config = dict(
    d_model=256,
    activation='swiglu',
    norm_place='pre',
    norm_eps=1e-05,
    init_std_o=0.00972,
    seq_len=256,
)
Below are experts of layer 8 (counted from 0) of a mixture-of-experts language model. Rows are named router (the router's row for the expert), gate (a neuron's input weights, with its number), up (a neuron's input weights, with its number) and show model dimensions 0-255. Each number is 200 + 30 x the weight over its row's rms, rounded and kept within 0 to 999.
After each expert's rows: a language model's description of what the expert responds to. This comes from a sample of Wikipedia text that the model never trained on.

# expert 19
router,239,162,152,171,176,249,208,219,250,170,230,234,208,235,216,209,201,172,164,266,213,198,182,161,208,204,184,141,185,187,191,217,159,210,138,174,201,175,151,149,192,197,218,207,135,180,182,213,172,176,178,209,241,215,236,198,219,157,195,223,226,193,241,180,213,218,179,164,228,173,203,164,181,178,191,195,204,225,217,227,190,170,180,168,179,203,185,183,172,172,216,203,185,224,182,176,148,203,245,199,201,184,222,198,248,156,187,202,198,215,192,296,217,226,245,232,176,197,174,200,224,156,188,157,195,169,191,181,204,198,196,222,233,202,203,202,191,219,122,190,200,198,269,177,184,171,205,148,198,262,224,207,240,232,188,175,230,258,206,218,179,209,185,161,219,150,252,200,190,128,139,267,268,214,233,231,168,216,198,228,155,187,207,215,173,152,147,206,186,223,178,136,202,206,150,227,199,182,199,167,177,179,227,202,162,201,280,140,202,229,182,235,169,212,253,188,222,231,176,210,193,213,233,158,232,206,212,210,219,156,172,203,220,192,218,162,149,200,260,179,187,178,202,218,242,198,199,178,213,215,190,153,267,222,200,191
gate0,187,236,169,157,164,142,236,190,218,199,252,251,190,218,214,200,267,218,221,208,217,234,122,211,111,195,197,221,230,181,155,233,159,197,210,187,165,236,230,187,206,167,193,165,193,241,200,278,209,194,212,165,228,155,164,216,233,216,163,168,133,181,249,235,206,253,201,196,176,178,227,198,229,185,125,258,162,229,231,227,150,201,163,242,177,202,176,227,213,206,190,216,228,206,198,143,191,204,242,227,120,205,206,199,124,193,163,216,196,222,212,192,180,226,191,179,199,181,181,154,215,234,217,224,162,183,189,203,202,222,168,224,203,208,186,188,192,243,213,206,246,260,200,129,225,207,221,186,237,194,207,198,233,241,202,210,176,233,184,239,185,193,231,252,163,182,260,214,198,210,200,214,236,176,211,241,193,193,195,188,163,178,202,254,110,198,236,189,189,200,176,152,186,241,163,197,217,179,184,167,220,156,249,189,211,184,232,191,187,228,137,225,201,235,174,197,211,217,221,224,235,173,183,199,195,246,201,231,165,203,163,223,203,167,198,223,218,227,247,201,228,152,173,225,214,214,237,179,230,212,180,203,202,200,182,195
up0,218,159,189,189,200,200,234,217,248,239,176,156,196,223,244,222,225,188,184,208,152,166,129,177,188,191,209,189,213,200,248,199,194,148,197,198,175,212,191,250,168,211,139,189,230,199,216,172,197,164,230,196,155,234,212,224,219,201,204,220,189,174,196,192,230,195,224,200,216,216,208,164,174,203,186,175,238,167,176,136,206,227,257,262,205,190,271,215,167,180,228,203,213,204,190,231,164,172,201,217,207,178,221,139,249,239,233,214,279,188,186,186,229,198,214,113,179,247,228,179,201,236,230,225,208,184,237,154,216,141,175,202,181,203,173,223,277,172,223,208,214,215,234,168,175,195,189,210,192,192,198,244,139,224,151,180,189,181,204,136,195,197,158,239,222,210,201,238,252,209,202,194,178,215,195,219,155,222,181,145,225,131,117,197,193,194,169,199,214,206,195,247,219,164,218,192,182,242,202,178,192,206,205,211,187,239,155,175,120,176,154,218,137,176,207,233,162,225,151,237,148,216,217,211,147,182,188,204,209,222,174,180,222,187,132,179,213,187,207,191,171,177,231,209,140,207,181,231,180,200,221,215,193,194,229,169
Foreign name syllables. Middle consonant-vowel pieces of non-English proper names, such as Muamba, Nunavut, Tomas, Saskatchewan, Chapungu.

# expert 6
router,234,185,217,184,161,276,178,237,213,189,225,211,183,213,225,192,215,172,157,183,184,224,166,153,175,227,164,183,224,175,136,208,148,198,171,186,187,189,189,151,194,179,231,259,206,237,208,220,215,175,177,203,256,235,225,162,248,202,174,246,191,216,202,135,191,213,186,150,206,154,225,193,213,184,225,221,149,246,183,225,215,141,183,171,133,185,222,208,163,181,234,210,200,225,172,214,127,201,238,193,231,169,221,193,264,172,120,145,226,224,195,228,216,227,236,207,207,254,173,264,194,199,166,162,174,188,216,157,192,192,205,237,231,166,192,216,211,216,171,159,190,196,207,234,194,156,163,188,173,217,242,210,222,276,174,196,237,214,207,236,144,230,164,171,203,187,245,170,240,183,207,206,221,204,217,239,166,263,184,226,177,205,205,216,183,184,180,175,228,205,219,163,210,193,191,187,178,154,196,206,203,182,218,182,180,243,216,205,209,233,141,210,183,214,225,149,230,246,145,170,168,227,189,192,185,224,165,186,170,184,213,167,193,198,245,171,171,249,227,161,134,212,166,171,200,249,167,199,222,230,192,191,254,224,202,233
gate0,224,191,194,238,216,166,182,228,223,208,211,238,224,226,193,202,215,195,181,181,173,159,187,208,190,152,180,193,164,167,222,190,301,171,175,192,226,224,234,228,171,238,207,129,190,238,220,203,194,197,149,222,175,158,222,193,187,243,184,235,243,268,220,205,165,195,256,178,214,228,261,188,178,147,204,218,219,198,189,205,181,224,223,168,207,162,236,178,178,212,211,175,237,194,217,218,142,200,182,200,230,217,188,218,232,208,209,160,197,161,229,194,219,211,205,244,206,232,220,199,154,223,176,228,164,285,174,198,146,182,201,241,195,213,141,196,206,202,192,194,229,245,141,236,194,202,277,193,168,167,232,210,208,192,191,243,240,200,238,208,193,193,233,199,159,121,217,168,190,191,202,212,217,190,228,181,199,148,193,205,230,209,198,133,196,174,145,199,209,228,207,190,261,222,197,190,183,177,121,204,179,227,210,228,214,221,206,223,229,234,187,192,175,190,215,135,157,186,181,198,174,134,206,155,221,171,253,157,191,235,249,206,167,216,194,230,168,229,209,229,206,214,119,247,238,235,179,206,239,160,201,226,169,170,170,223
up0,230,206,161,211,223,207,174,207,189,221,176,214,183,226,242,212,152,188,213,196,169,185,207,135,209,202,227,229,197,204,221,167,300,198,171,250,239,204,213,199,182,178,255,141,190,198,204,186,198,214,220,225,165,232,221,217,215,200,184,205,155,207,204,183,203,202,217,157,159,160,159,206,230,183,212,184,215,163,208,210,225,191,204,224,210,208,187,207,188,175,186,190,202,178,178,243,214,159,235,172,210,189,200,202,195,198,137,224,187,202,214,188,195,204,209,204,225,204,202,162,165,249,180,212,165,185,238,206,246,189,225,206,274,194,170,211,220,249,201,195,197,202,201,220,214,190,215,198,189,160,126,239,280,240,168,146,214,230,199,218,180,297,237,157,199,192,185,202,203,211,240,190,190,212,231,262,200,193,127,288,195,169,184,225,262,210,247,228,215,261,183,202,172,266,227,238,233,235,150,234,205,210,270,211,219,191,214,216,256,252,208,235,192,218,213,187,223,181,179,250,183,193,217,245,223,194,167,173,181,163,216,216,170,215,199,237,235,219,246,181,238,209,185,197,231,255,194,189,154,139,173,164,245,269,213,189
Name-ending delimiters. Table pipes, commas and "is a" right after a name or title in tables and lead sentences, as in "Zenon Ważny |", ") is a".

# expert 14
router,236,209,201,206,222,227,157,269,274,135,238,234,154,173,177,214,259,197,197,198,218,222,163,140,214,238,175,195,171,199,194,197,156,146,147,165,185,164,198,161,159,219,221,214,182,258,188,194,201,183,155,191,241,217,250,196,212,167,157,210,181,223,214,200,184,193,242,196,217,167,173,181,192,151,248,222,198,230,221,215,202,207,187,174,161,151,275,212,172,163,243,188,195,243,155,168,178,205,209,162,214,148,256,212,195,187,182,143,186,193,247,230,197,192,200,244,154,203,162,253,245,175,201,167,160,155,223,223,233,178,183,233,255,164,185,248,225,177,217,152,184,150,211,230,185,202,136,177,135,211,256,206,209,187,166,191,248,220,254,221,149,203,146,174,211,153,193,207,198,197,216,224,218,170,212,231,189,240,157,246,164,253,204,227,180,173,185,165,212,193,164,155,204,161,191,206,209,183,194,195,149,175,211,208,185,223,202,164,218,212,172,212,183,203,251,170,212,219,196,203,195,233,183,177,241,234,181,184,213,179,194,188,223,186,203,200,189,239,242,185,176,220,202,191,244,215,180,220,197,225,163,169,230,169,220,225
gate0,184,208,170,244,198,131,232,244,192,212,204,127,179,189,201,218,220,199,236,170,196,187,214,166,248,233,232,203,226,210,222,215,189,219,188,190,179,162,208,182,156,219,191,168,187,179,221,138,166,205,159,217,120,170,170,199,207,204,208,204,239,182,257,188,247,174,188,235,233,205,239,192,200,177,246,197,186,172,188,169,205,233,200,163,200,199,211,222,177,188,215,140,203,177,196,175,180,208,212,228,211,142,154,287,241,257,205,253,219,213,163,212,224,210,223,218,184,196,153,202,221,178,217,235,255,243,157,200,249,189,220,165,145,185,246,237,220,228,185,196,216,162,202,198,192,162,210,189,137,183,218,226,201,203,138,171,216,224,240,203,136,160,218,194,243,161,216,181,229,150,216,202,196,190,194,184,256,220,281,176,228,204,222,169,178,198,183,231,188,202,193,169,203,231,168,223,199,199,228,224,167,230,180,191,236,182,215,226,196,254,238,217,201,174,198,174,215,231,218,161,276,213,250,258,219,204,190,186,194,138,202,192,168,226,164,165,167,224,255,254,161,191,212,208,166,167,205,235,170,213,252,213,254,191,222,217
up0,199,196,174,222,132,213,184,183,188,202,237,253,180,176,192,220,204,163,156,197,203,224,220,221,178,184,206,214,187,179,201,185,200,193,155,165,173,248,212,206,234,198,165,179,165,191,244,186,236,227,190,227,151,198,212,210,213,251,263,193,241,200,219,153,127,182,156,159,226,204,198,218,232,208,258,257,215,222,264,187,264,195,165,178,198,212,180,260,185,183,216,161,237,169,218,189,164,160,177,168,158,196,222,180,223,148,217,219,204,186,226,148,143,233,200,191,209,210,200,197,202,225,259,230,190,214,176,206,160,179,263,153,204,200,242,187,210,221,214,173,215,134,219,191,238,170,251,237,172,153,245,172,184,127,190,218,207,187,222,218,240,225,178,199,188,223,143,225,184,160,179,224,192,191,231,162,235,184,216,225,179,162,224,207,178,192,213,164,194,203,169,188,209,232,167,177,207,236,147,237,203,233,180,182,107,171,194,244,170,174,179,184,184,249,263,205,212,218,245,210,207,177,180,172,198,218,180,206,228,233,210,254,236,234,231,238,228,162,151,240,167,198,194,183,222,215,204,219,251,193,217,248,228,154,193,186
Media and sports nouns. Head nouns for works, teams and events after "the", as in film, album, game, season, title, website in reviews and sports text.

# expert 11
router,228,188,196,182,163,196,181,229,211,199,208,226,180,208,228,208,210,175,174,222,253,196,157,185,179,238,153,164,216,188,180,218,187,179,130,175,172,162,202,172,183,165,229,251,181,235,171,200,207,167,158,180,201,205,199,169,200,166,199,214,225,200,207,191,192,195,231,163,244,157,229,200,184,185,231,235,196,207,161,198,175,162,154,190,167,156,190,225,115,140,189,212,189,245,189,174,197,236,263,179,203,188,210,172,195,202,191,154,223,230,229,226,211,211,216,211,154,212,184,191,237,134,210,217,170,199,199,204,200,231,267,219,208,166,175,216,206,188,198,152,191,176,224,171,136,197,177,141,147,262,202,209,215,208,192,151,238,215,229,218,147,203,167,162,230,192,227,186,181,156,208,225,233,216,237,249,196,247,185,201,182,230,241,225,152,181,161,211,233,182,200,171,196,152,193,179,194,169,190,185,153,155,203,194,190,184,240,166,227,221,201,219,163,212,226,195,206,232,199,137,188,267,229,156,233,225,141,203,176,173,200,181,230,122,204,206,170,218,222,153,139,243,205,204,233,224,185,265,246,249,187,212,277,181,193,255
gate0,229,221,229,174,178,176,210,193,225,219,154,239,227,198,240,210,236,213,259,176,212,187,160,203,230,113,231,211,199,218,156,172,198,243,256,205,241,180,232,191,236,210,210,201,208,109,177,153,173,217,162,195,218,123,222,233,188,216,126,194,236,197,192,190,183,157,203,193,175,191,182,245,202,152,188,165,218,216,197,238,186,181,137,140,199,175,213,183,202,212,250,230,160,195,279,210,172,219,244,219,179,195,207,228,179,152,180,228,213,189,197,218,220,159,195,193,166,246,162,246,194,193,168,213,175,176,231,177,205,189,246,175,191,173,206,207,191,208,214,192,180,183,157,245,183,215,173,166,220,207,192,256,171,229,205,214,200,198,195,185,162,226,174,235,200,221,193,225,195,153,185,193,189,201,164,203,217,188,167,199,112,129,232,235,153,174,197,185,222,185,246,222,242,222,209,187,195,240,210,210,176,240,204,179,235,244,189,216,205,222,234,162,193,241,194,242,168,202,202,220,196,223,232,120,175,227,176,199,235,142,175,208,177,186,192,154,197,223,201,167,194,209,222,147,230,143,178,175,172,230,208,190,213,290,192,201
up0,249,206,167,222,191,237,181,204,202,218,180,157,215,253,190,146,207,194,162,182,215,212,246,211,184,207,217,216,215,192,205,205,147,199,188,250,223,193,161,188,235,175,201,182,267,212,248,174,156,232,190,217,201,168,181,239,203,219,236,239,218,204,193,193,227,185,217,187,229,215,193,172,137,215,242,157,198,220,223,165,200,160,196,202,174,181,195,203,225,199,210,166,139,151,220,218,226,195,157,184,208,146,200,197,205,142,219,230,189,129,210,237,199,192,251,141,214,163,174,148,233,232,191,245,154,246,192,213,201,209,175,251,240,183,229,211,147,186,257,188,152,286,208,160,158,178,174,204,237,174,245,166,206,189,240,242,201,188,272,210,197,184,231,203,232,209,253,212,185,240,203,144,225,185,157,159,189,237,194,190,242,180,226,211,157,230,217,220,192,180,219,217,164,246,252,154,179,198,188,169,181,126,155,237,154,195,253,179,177,205,232,200,154,233,184,192,170,179,180,152,235,205,189,176,206,194,233,211,190,217,147,215,190,243,214,154,194,185,209,229,200,186,191,243,214,212,203,243,185,193,171,199,233,191,161,255
Verbs in prose. Verb stems and suffixes in explanatory prose, often after is/was, such as concerned, regarded, discuss, vary, encompassing.

# expert 9
router,225,177,203,182,158,232,187,201,190,199,248,234,177,209,187,186,195,170,176,214,185,208,159,143,197,184,172,166,212,187,178,255,173,194,188,187,197,162,174,145,180,196,250,212,212,247,177,228,198,180,173,183,252,272,244,172,216,198,170,221,218,182,236,187,175,188,234,144,239,169,224,193,182,180,218,229,173,231,194,228,196,175,191,186,164,182,245,228,183,147,217,235,196,223,188,135,148,243,211,180,216,178,213,195,258,158,188,157,174,201,191,231,204,214,213,212,195,229,123,208,197,160,221,182,180,185,217,181,239,199,212,220,248,178,164,223,200,211,178,157,158,180,212,238,180,155,168,197,211,251,210,251,236,208,179,175,239,212,243,254,183,266,169,127,213,195,243,160,246,177,155,224,225,229,197,297,160,251,167,224,155,226,203,249,168,163,167,207,214,202,169,184,190,226,161,171,181,174,170,188,199,165,203,205,197,248,209,193,196,227,168,216,187,259,202,178,238,229,188,158,182,232,224,207,197,248,170,198,172,154,195,134,187,167,219,209,186,243,212,180,151,216,182,157,207,229,147,182,192,213,167,180,245,193,224,216
gate4,227,172,228,251,215,205,203,156,186,153,250,198,187,206,250,205,173,179,210,189,219,205,245,124,234,235,189,148,217,220,189,218,164,206,222,214,187,136,173,190,230,226,225,180,207,242,201,204,255,198,207,189,191,215,165,188,211,178,182,178,161,187,130,239,200,192,255,172,224,194,258,172,213,202,252,151,174,240,194,200,185,195,203,176,202,205,187,192,197,192,200,164,163,237,129,166,232,158,198,173,206,157,178,201,221,216,142,173,191,188,193,215,188,262,245,256,208,253,216,176,209,179,199,173,160,232,211,196,203,200,178,174,202,240,190,189,241,234,202,207,176,197,181,177,249,194,183,164,215,149,222,189,150,169,200,176,157,209,156,237,184,175,193,171,217,178,238,206,201,241,220,217,191,193,212,191,216,186,213,243,168,219,143,236,176,211,233,190,200,236,170,228,180,199,211,223,203,198,237,227,135,237,269,234,232,152,175,247,235,222,208,194,176,246,239,252,194,237,214,208,153,161,133,145,189,138,196,205,193,175,157,268,170,148,259,213,162,215,181,180,153,200,201,142,216,211,204,206,164,233,198,181,237,205,174,195
up4,224,225,160,138,183,225,139,165,190,150,190,192,226,199,205,199,169,129,188,193,212,258,187,223,193,245,180,205,153,199,284,215,187,182,208,168,209,194,194,158,154,207,222,152,249,241,204,173,197,196,178,221,147,181,220,181,210,214,193,178,187,136,175,222,200,191,218,139,214,248,189,185,198,204,241,133,233,234,215,193,225,180,240,193,222,185,229,203,192,195,239,198,177,241,219,175,182,132,228,152,190,189,238,220,156,268,215,202,163,214,164,246,169,225,212,188,239,226,238,131,204,132,162,249,203,213,207,206,192,225,212,163,186,211,256,173,255,221,237,194,238,163,212,227,167,182,178,161,174,184,169,193,200,199,207,220,175,226,191,238,225,215,226,198,226,241,195,191,164,257,229,185,177,190,188,157,164,174,230,186,179,211,222,230,271,175,201,187,180,166,199,239,234,216,203,214,217,191,186,210,121,246,198,264,177,160,203,229,254,198,194,182,207,204,194,240,183,214,178,221,158,222,166,186,167,203,259,190,181,222,175,180,164,224,201,187,190,212,147,221,164,167,192,184,195,252,187,226,183,219,164,213,249,200,198,241
LaTeX and taxonomic authorities. LaTeX math pieces (\, frac{, mathbf{) and the opening parenthesis of species authority citations, like (D.L.Jones) or (Hampson, 1919).

# expert 22
router,213,183,202,181,166,240,194,230,215,189,222,181,154,196,218,198,215,148,176,187,214,204,182,168,180,213,168,189,226,190,184,242,142,185,120,171,167,207,168,185,196,213,234,222,192,230,168,209,181,181,184,158,228,214,201,145,244,160,188,218,220,192,221,180,198,234,220,178,232,201,194,153,200,150,229,229,201,255,189,257,216,143,191,175,103,188,232,240,182,149,220,188,206,228,161,167,175,201,206,192,229,174,196,204,253,163,152,130,210,250,243,216,226,236,253,208,192,248,142,247,232,145,212,184,179,169,209,198,207,186,248,227,213,179,176,217,205,201,190,174,161,191,210,232,168,184,133,190,188,242,254,252,213,218,195,181,199,217,189,259,178,233,116,154,203,157,243,197,234,186,180,251,195,224,213,215,167,211,199,208,176,226,273,194,175,183,194,179,252,196,197,198,209,206,204,189,187,152,207,188,180,159,197,177,156,222,185,150,174,243,162,250,175,195,192,196,252,223,192,166,203,232,189,201,214,187,162,208,197,179,196,193,234,181,267,170,164,224,202,177,154,226,219,202,241,228,180,199,196,231,161,220,209,229,256,223
gate0,156,260,106,187,185,243,238,193,243,183,188,189,201,137,248,212,137,184,174,186,115,236,246,218,211,219,212,198,184,164,158,219,208,202,202,207,222,214,215,179,218,210,230,180,210,193,193,175,198,202,226,193,209,140,176,257,232,144,168,223,192,250,190,194,192,180,164,169,213,233,228,196,234,197,240,168,205,198,206,186,179,233,202,210,168,191,166,186,183,216,216,177,183,229,247,199,138,150,216,212,242,165,186,218,139,231,181,210,228,196,204,157,173,225,239,186,181,202,208,243,206,177,204,206,211,236,140,231,160,224,207,208,243,166,211,196,198,174,134,205,235,187,171,195,174,187,211,204,156,207,205,197,172,187,102,244,218,139,205,244,184,172,210,171,203,184,228,165,204,195,184,190,199,166,161,226,182,240,238,205,176,225,189,196,163,261,245,167,225,234,205,219,249,233,202,192,205,164,270,224,152,279,192,196,193,173,190,197,194,196,208,159,199,168,171,217,253,204,205,218,247,224,196,177,193,191,180,254,215,202,200,237,193,194,231,189,219,200,218,183,215,224,228,207,204,230,202,209,288,181,190,144,183,204,277,190
up0,274,193,217,212,170,246,123,201,234,148,149,186,266,259,199,221,187,145,220,222,188,190,205,220,195,157,217,185,236,196,193,161,209,210,196,212,247,160,175,184,216,200,180,174,179,174,158,198,221,191,223,205,184,215,210,201,143,211,197,233,204,210,261,225,150,197,243,196,273,170,236,238,192,212,231,181,207,196,183,164,192,198,221,231,199,239,205,209,220,166,267,254,208,187,188,164,188,204,219,181,161,201,231,214,207,180,240,175,172,185,205,204,189,196,233,210,247,218,200,193,204,210,175,166,290,217,219,130,174,174,205,209,202,221,189,153,215,242,198,218,232,187,189,128,187,198,185,170,239,177,167,207,226,211,194,214,180,214,211,194,194,173,156,208,218,181,201,259,156,152,166,230,205,161,190,244,223,140,159,180,187,187,153,190,253,209,253,200,173,159,184,177,207,165,229,188,244,208,197,223,245,215,160,240,244,185,166,227,204,197,201,163,257,136,254,160,201,177,224,202,241,197,230,195,212,133,254,197,228,223,241,233,223,254,216,269,211,222,184,205,222,205,190,217,194,165,157,207,196,179,191,205,199,155,192,224
Year digits and bios. First digit of years in dates and life spans, as in (1862–1936), plus non-Latin script bytes and bio nouns like politician, (born.

# expert 7
router,238,167,195,223,195,241,166,226,208,203,237,247,195,227,179,182,204,145,178,221,184,193,122,186,195,219,191,184,205,158,189,216,182,210,143,177,206,167,159,164,180,200,216,210,175,269,193,272,195,147,158,201,220,241,196,206,234,182,165,205,217,182,223,149,177,195,247,147,240,177,212,183,184,172,208,235,160,235,199,247,231,203,196,182,180,181,220,200,162,201,228,201,196,219,197,162,144,245,207,201,262,157,215,175,210,178,191,162,217,178,225,241,213,234,246,212,188,185,185,231,240,165,219,182,155,190,235,186,216,201,200,259,256,176,176,221,176,200,171,167,179,173,216,232,181,146,189,180,193,213,216,234,213,203,165,200,249,214,257,227,143,205,148,185,225,180,248,157,259,193,179,231,261,242,190,256,171,258,177,209,194,213,168,228,165,188,152,166,189,215,185,173,177,210,178,184,140,168,195,231,168,190,251,180,207,205,217,194,174,220,156,247,199,226,238,174,268,222,198,205,187,247,230,207,208,230,163,195,204,131,179,178,213,182,251,177,176,208,239,204,181,219,200,198,254,230,184,220,214,222,150,200,275,194,188,221
gate0,176,214,182,195,152,184,196,223,217,207,185,197,221,244,277,197,236,156,221,182,238,231,204,152,210,249,205,232,232,216,192,192,183,163,209,150,243,156,214,211,210,191,190,214,190,164,238,233,214,181,188,141,166,120,203,167,234,235,151,254,228,209,241,184,198,202,169,210,209,202,231,202,161,226,161,195,271,201,231,204,168,224,171,207,210,215,192,208,158,224,247,132,218,239,144,207,203,169,255,192,178,178,231,182,193,184,212,205,203,188,197,238,210,211,264,199,248,205,190,199,182,184,218,177,171,172,255,158,176,221,219,246,223,203,219,243,162,203,206,220,252,225,148,225,181,201,207,205,223,166,243,176,265,222,197,184,166,225,221,227,207,259,278,213,208,211,213,231,175,151,222,169,197,240,211,215,221,257,203,193,248,148,155,229,187,261,188,190,188,182,279,227,167,195,172,199,206,190,176,244,184,210,193,260,196,178,235,163,227,205,191,222,221,184,239,156,198,220,169,224,213,219,203,184,191,249,211,203,201,180,224,250,246,217,227,166,233,204,213,207,249,163,147,216,200,192,191,178,191,244,241,184,229,210,153,167
up0,154,252,151,207,186,187,242,208,209,231,160,223,211,180,200,127,186,256,152,170,216,182,207,192,138,263,224,196,171,199,193,214,182,252,180,193,183,205,218,204,185,201,171,177,226,191,193,191,214,223,252,218,193,210,267,200,165,225,197,186,214,231,245,201,235,192,220,173,195,155,217,177,165,138,207,255,238,236,194,239,233,145,248,197,245,175,226,243,175,204,234,208,171,169,162,245,190,223,185,252,169,259,206,209,178,200,139,187,126,253,175,189,166,168,220,198,190,159,185,149,209,198,188,219,163,184,147,223,169,134,201,273,198,164,246,168,182,187,226,195,204,219,143,223,210,234,202,213,193,240,179,186,217,180,192,167,206,241,204,158,179,178,178,205,214,200,201,192,204,172,165,181,195,155,208,270,134,186,226,197,194,199,197,195,156,160,164,195,207,207,189,187,221,233,249,150,240,202,177,226,223,161,183,219,158,181,133,228,149,175,176,166,208,177,244,241,145,203,234,228,195,212,158,220,204,212,170,198,160,243,192,170,190,237,177,207,215,181,198,253,218,171,208,228,178,186,192,176,160,191,225,178,190,181,197,197
Song and film titles. Words inside quoted or listed titles of songs, films and albums, such as Love, Lights, Blood, Girl, Rise of Skywalker.

# expert 2
router,246,161,190,180,157,232,136,248,201,218,231,197,195,218,172,206,193,202,200,224,239,242,193,170,173,179,183,158,174,160,167,282,164,223,164,198,213,167,139,187,155,197,257,211,165,228,145,212,218,186,186,214,225,232,225,157,227,162,165,232,197,219,223,206,180,233,248,189,205,161,245,202,202,167,193,236,186,217,226,193,205,153,184,183,174,161,238,221,180,158,237,184,182,235,175,159,160,222,204,177,267,175,270,217,232,185,160,133,204,196,230,203,233,206,190,203,180,249,162,211,217,191,223,160,173,172,204,161,196,236,217,191,207,208,157,243,244,177,192,138,185,188,191,199,149,128,149,201,205,226,232,188,240,220,131,214,227,213,251,210,172,218,205,175,223,212,245,175,237,201,197,237,231,183,204,227,137,230,201,220,199,212,240,237,180,162,212,185,213,211,139,183,205,225,204,149,152,182,174,163,190,200,253,171,169,204,209,186,221,223,172,263,176,211,217,208,232,230,188,174,172,195,207,189,244,195,184,176,179,185,173,150,244,165,248,142,177,216,219,179,178,204,190,162,193,226,140,207,194,206,193,211,229,221,227,207
gate0,247,214,243,125,168,214,194,207,231,189,201,246,205,216,193,191,156,220,177,215,168,216,183,259,189,197,166,201,172,153,161,197,207,248,205,191,215,235,221,216,213,221,186,204,226,219,167,205,215,215,217,230,194,185,219,207,180,146,206,187,161,207,177,163,173,198,211,191,196,172,203,168,185,214,207,213,195,211,227,204,177,179,169,177,204,205,231,188,212,178,210,214,243,172,136,197,227,162,184,167,203,141,215,240,260,198,169,179,161,145,188,193,137,208,169,191,191,208,205,184,222,227,186,229,150,204,193,181,211,176,211,222,201,166,171,228,208,261,241,212,188,211,245,237,211,129,195,224,173,200,177,142,191,255,180,177,218,204,211,184,167,151,234,203,235,164,186,163,233,210,234,194,212,204,271,190,147,153,207,184,195,153,165,249,219,178,187,209,267,277,230,191,230,187,148,211,214,100,188,235,198,144,155,228,192,193,248,200,206,231,195,239,215,219,198,236,215,180,230,147,258,201,200,220,188,185,284,170,225,156,233,209,152,200,159,203,191,159,202,221,204,216,220,258,124,156,205,192,205,195,189,185,198,204,262,177
up0,198,174,191,253,282,220,218,229,180,220,191,197,149,218,196,204,258,207,201,255,182,149,204,264,245,247,237,229,141,238,176,199,204,222,214,150,193,213,162,193,169,233,202,199,215,194,193,200,200,194,189,181,194,215,179,284,192,191,226,190,211,202,172,182,232,213,199,204,192,202,170,231,291,187,198,177,141,175,196,197,224,250,231,185,222,229,204,247,186,241,156,192,182,205,225,204,155,188,221,163,142,187,214,216,173,267,193,236,237,180,200,183,213,178,164,181,226,157,242,150,190,179,186,224,199,173,193,211,183,168,158,167,213,125,186,181,175,165,189,179,206,206,196,206,199,209,190,194,188,159,248,218,157,198,206,168,218,213,246,204,228,219,205,223,219,190,212,183,245,185,239,187,148,181,230,251,189,208,177,182,183,232,202,178,215,238,203,212,202,155,222,240,143,245,200,227,208,173,181,204,237,281,204,264,261,229,208,205,214,217,180,224,252,133,120,158,190,193,161,194,212,187,200,181,209,197,131,202,156,183,192,240,225,211,151,146,175,202,230,186,158,211,155,152,205,193,186,220,163,186,227,185,197,203,217,180
Separators before numbers. Spaced prepositions, commas, colons and table pipes right before a year or number, as in "in 137.2", "September 29, 2024", "At the 2011".

# expert 12
router,226,160,206,183,192,234,189,233,202,204,187,182,193,207,170,184,227,173,166,217,187,185,122,180,171,216,139,211,198,198,155,243,198,208,149,190,180,163,160,153,161,224,218,219,228,264,191,229,189,165,152,215,237,230,204,191,213,211,183,235,235,215,229,165,191,196,224,143,200,144,168,166,202,179,235,205,178,222,197,230,197,191,201,196,174,167,215,216,192,181,255,204,189,221,201,149,127,241,189,162,231,178,217,171,269,159,169,167,181,230,188,200,208,219,203,197,184,223,183,229,186,217,211,173,184,189,229,167,222,187,224,253,191,184,161,271,247,185,151,153,142,173,209,236,170,186,172,172,183,221,240,203,220,240,149,203,272,228,252,209,165,218,176,177,219,151,218,144,254,205,203,223,229,188,210,209,174,238,156,212,194,218,196,256,200,163,136,179,193,224,176,206,165,230,178,138,211,207,183,166,196,169,213,213,190,224,214,200,171,216,149,223,155,215,220,182,223,235,204,199,137,215,228,204,195,230,146,205,182,171,177,166,218,129,211,166,209,251,199,154,159,238,182,156,235,201,146,206,214,226,190,157,241,192,213,225
gate0,218,152,209,212,216,254,199,208,218,211,176,205,253,120,211,221,179,230,250,208,209,199,175,222,188,225,216,183,182,231,207,182,184,217,179,180,188,164,192,206,226,201,172,197,219,208,218,179,153,223,238,194,169,272,214,215,171,237,214,283,236,245,145,184,239,182,221,172,148,172,163,219,195,235,173,195,222,240,215,207,175,201,165,189,197,251,192,211,187,183,174,256,212,147,194,211,181,260,220,176,146,202,214,227,251,188,194,191,208,175,154,188,160,216,239,151,197,221,195,211,218,180,208,247,247,154,249,200,237,237,159,177,233,195,205,228,133,202,210,223,148,225,202,239,183,227,207,209,209,220,165,183,203,221,191,156,185,152,176,241,222,196,173,178,254,208,239,157,229,205,176,255,187,241,252,199,201,209,191,192,232,203,194,219,231,208,201,172,175,173,260,194,216,251,173,173,224,189,207,188,232,279,218,230,200,178,183,152,228,237,139,209,225,142,190,225,186,217,208,204,251,262,196,190,221,148,164,228,240,181,241,253,231,213,174,203,210,144,169,230,213,252,215,204,218,261,227,230,199,237,237,202,192,201,212,210
up0,213,221,227,185,224,196,195,207,244,222,183,154,213,205,211,180,105,207,206,228,191,169,220,176,177,251,170,240,189,220,190,186,216,210,190,172,172,204,173,200,196,200,211,218,229,225,223,167,225,217,269,209,242,226,197,254,203,197,246,159,144,229,210,221,202,192,202,232,182,179,233,225,173,199,146,165,217,194,230,199,188,165,132,232,224,222,234,160,166,229,188,168,289,207,179,258,169,265,206,258,204,165,196,256,158,242,219,173,209,173,223,201,224,220,240,169,221,163,195,195,213,247,180,232,243,170,201,222,155,239,198,181,203,158,157,184,171,225,157,223,179,206,199,172,170,198,195,213,240,192,199,240,178,168,216,126,239,170,213,165,171,197,194,248,209,200,226,190,253,154,156,216,179,195,254,200,228,240,140,176,175,260,225,205,183,223,196,162,171,195,222,161,215,230,151,239,171,218,154,220,168,222,189,234,217,195,178,180,192,206,204,256,225,202,232,181,163,167,183,180,200,205,168,211,161,176,190,213,199,171,216,236,268,193,153,192,154,183,153,147,215,233,204,190,222,174,169,212,213,223,210,211,205,222,195,276
Sentence-ending periods. Periods ending sentences, often after numbers or word endings, plus == and === heading closers, as in km2., Brazil., times.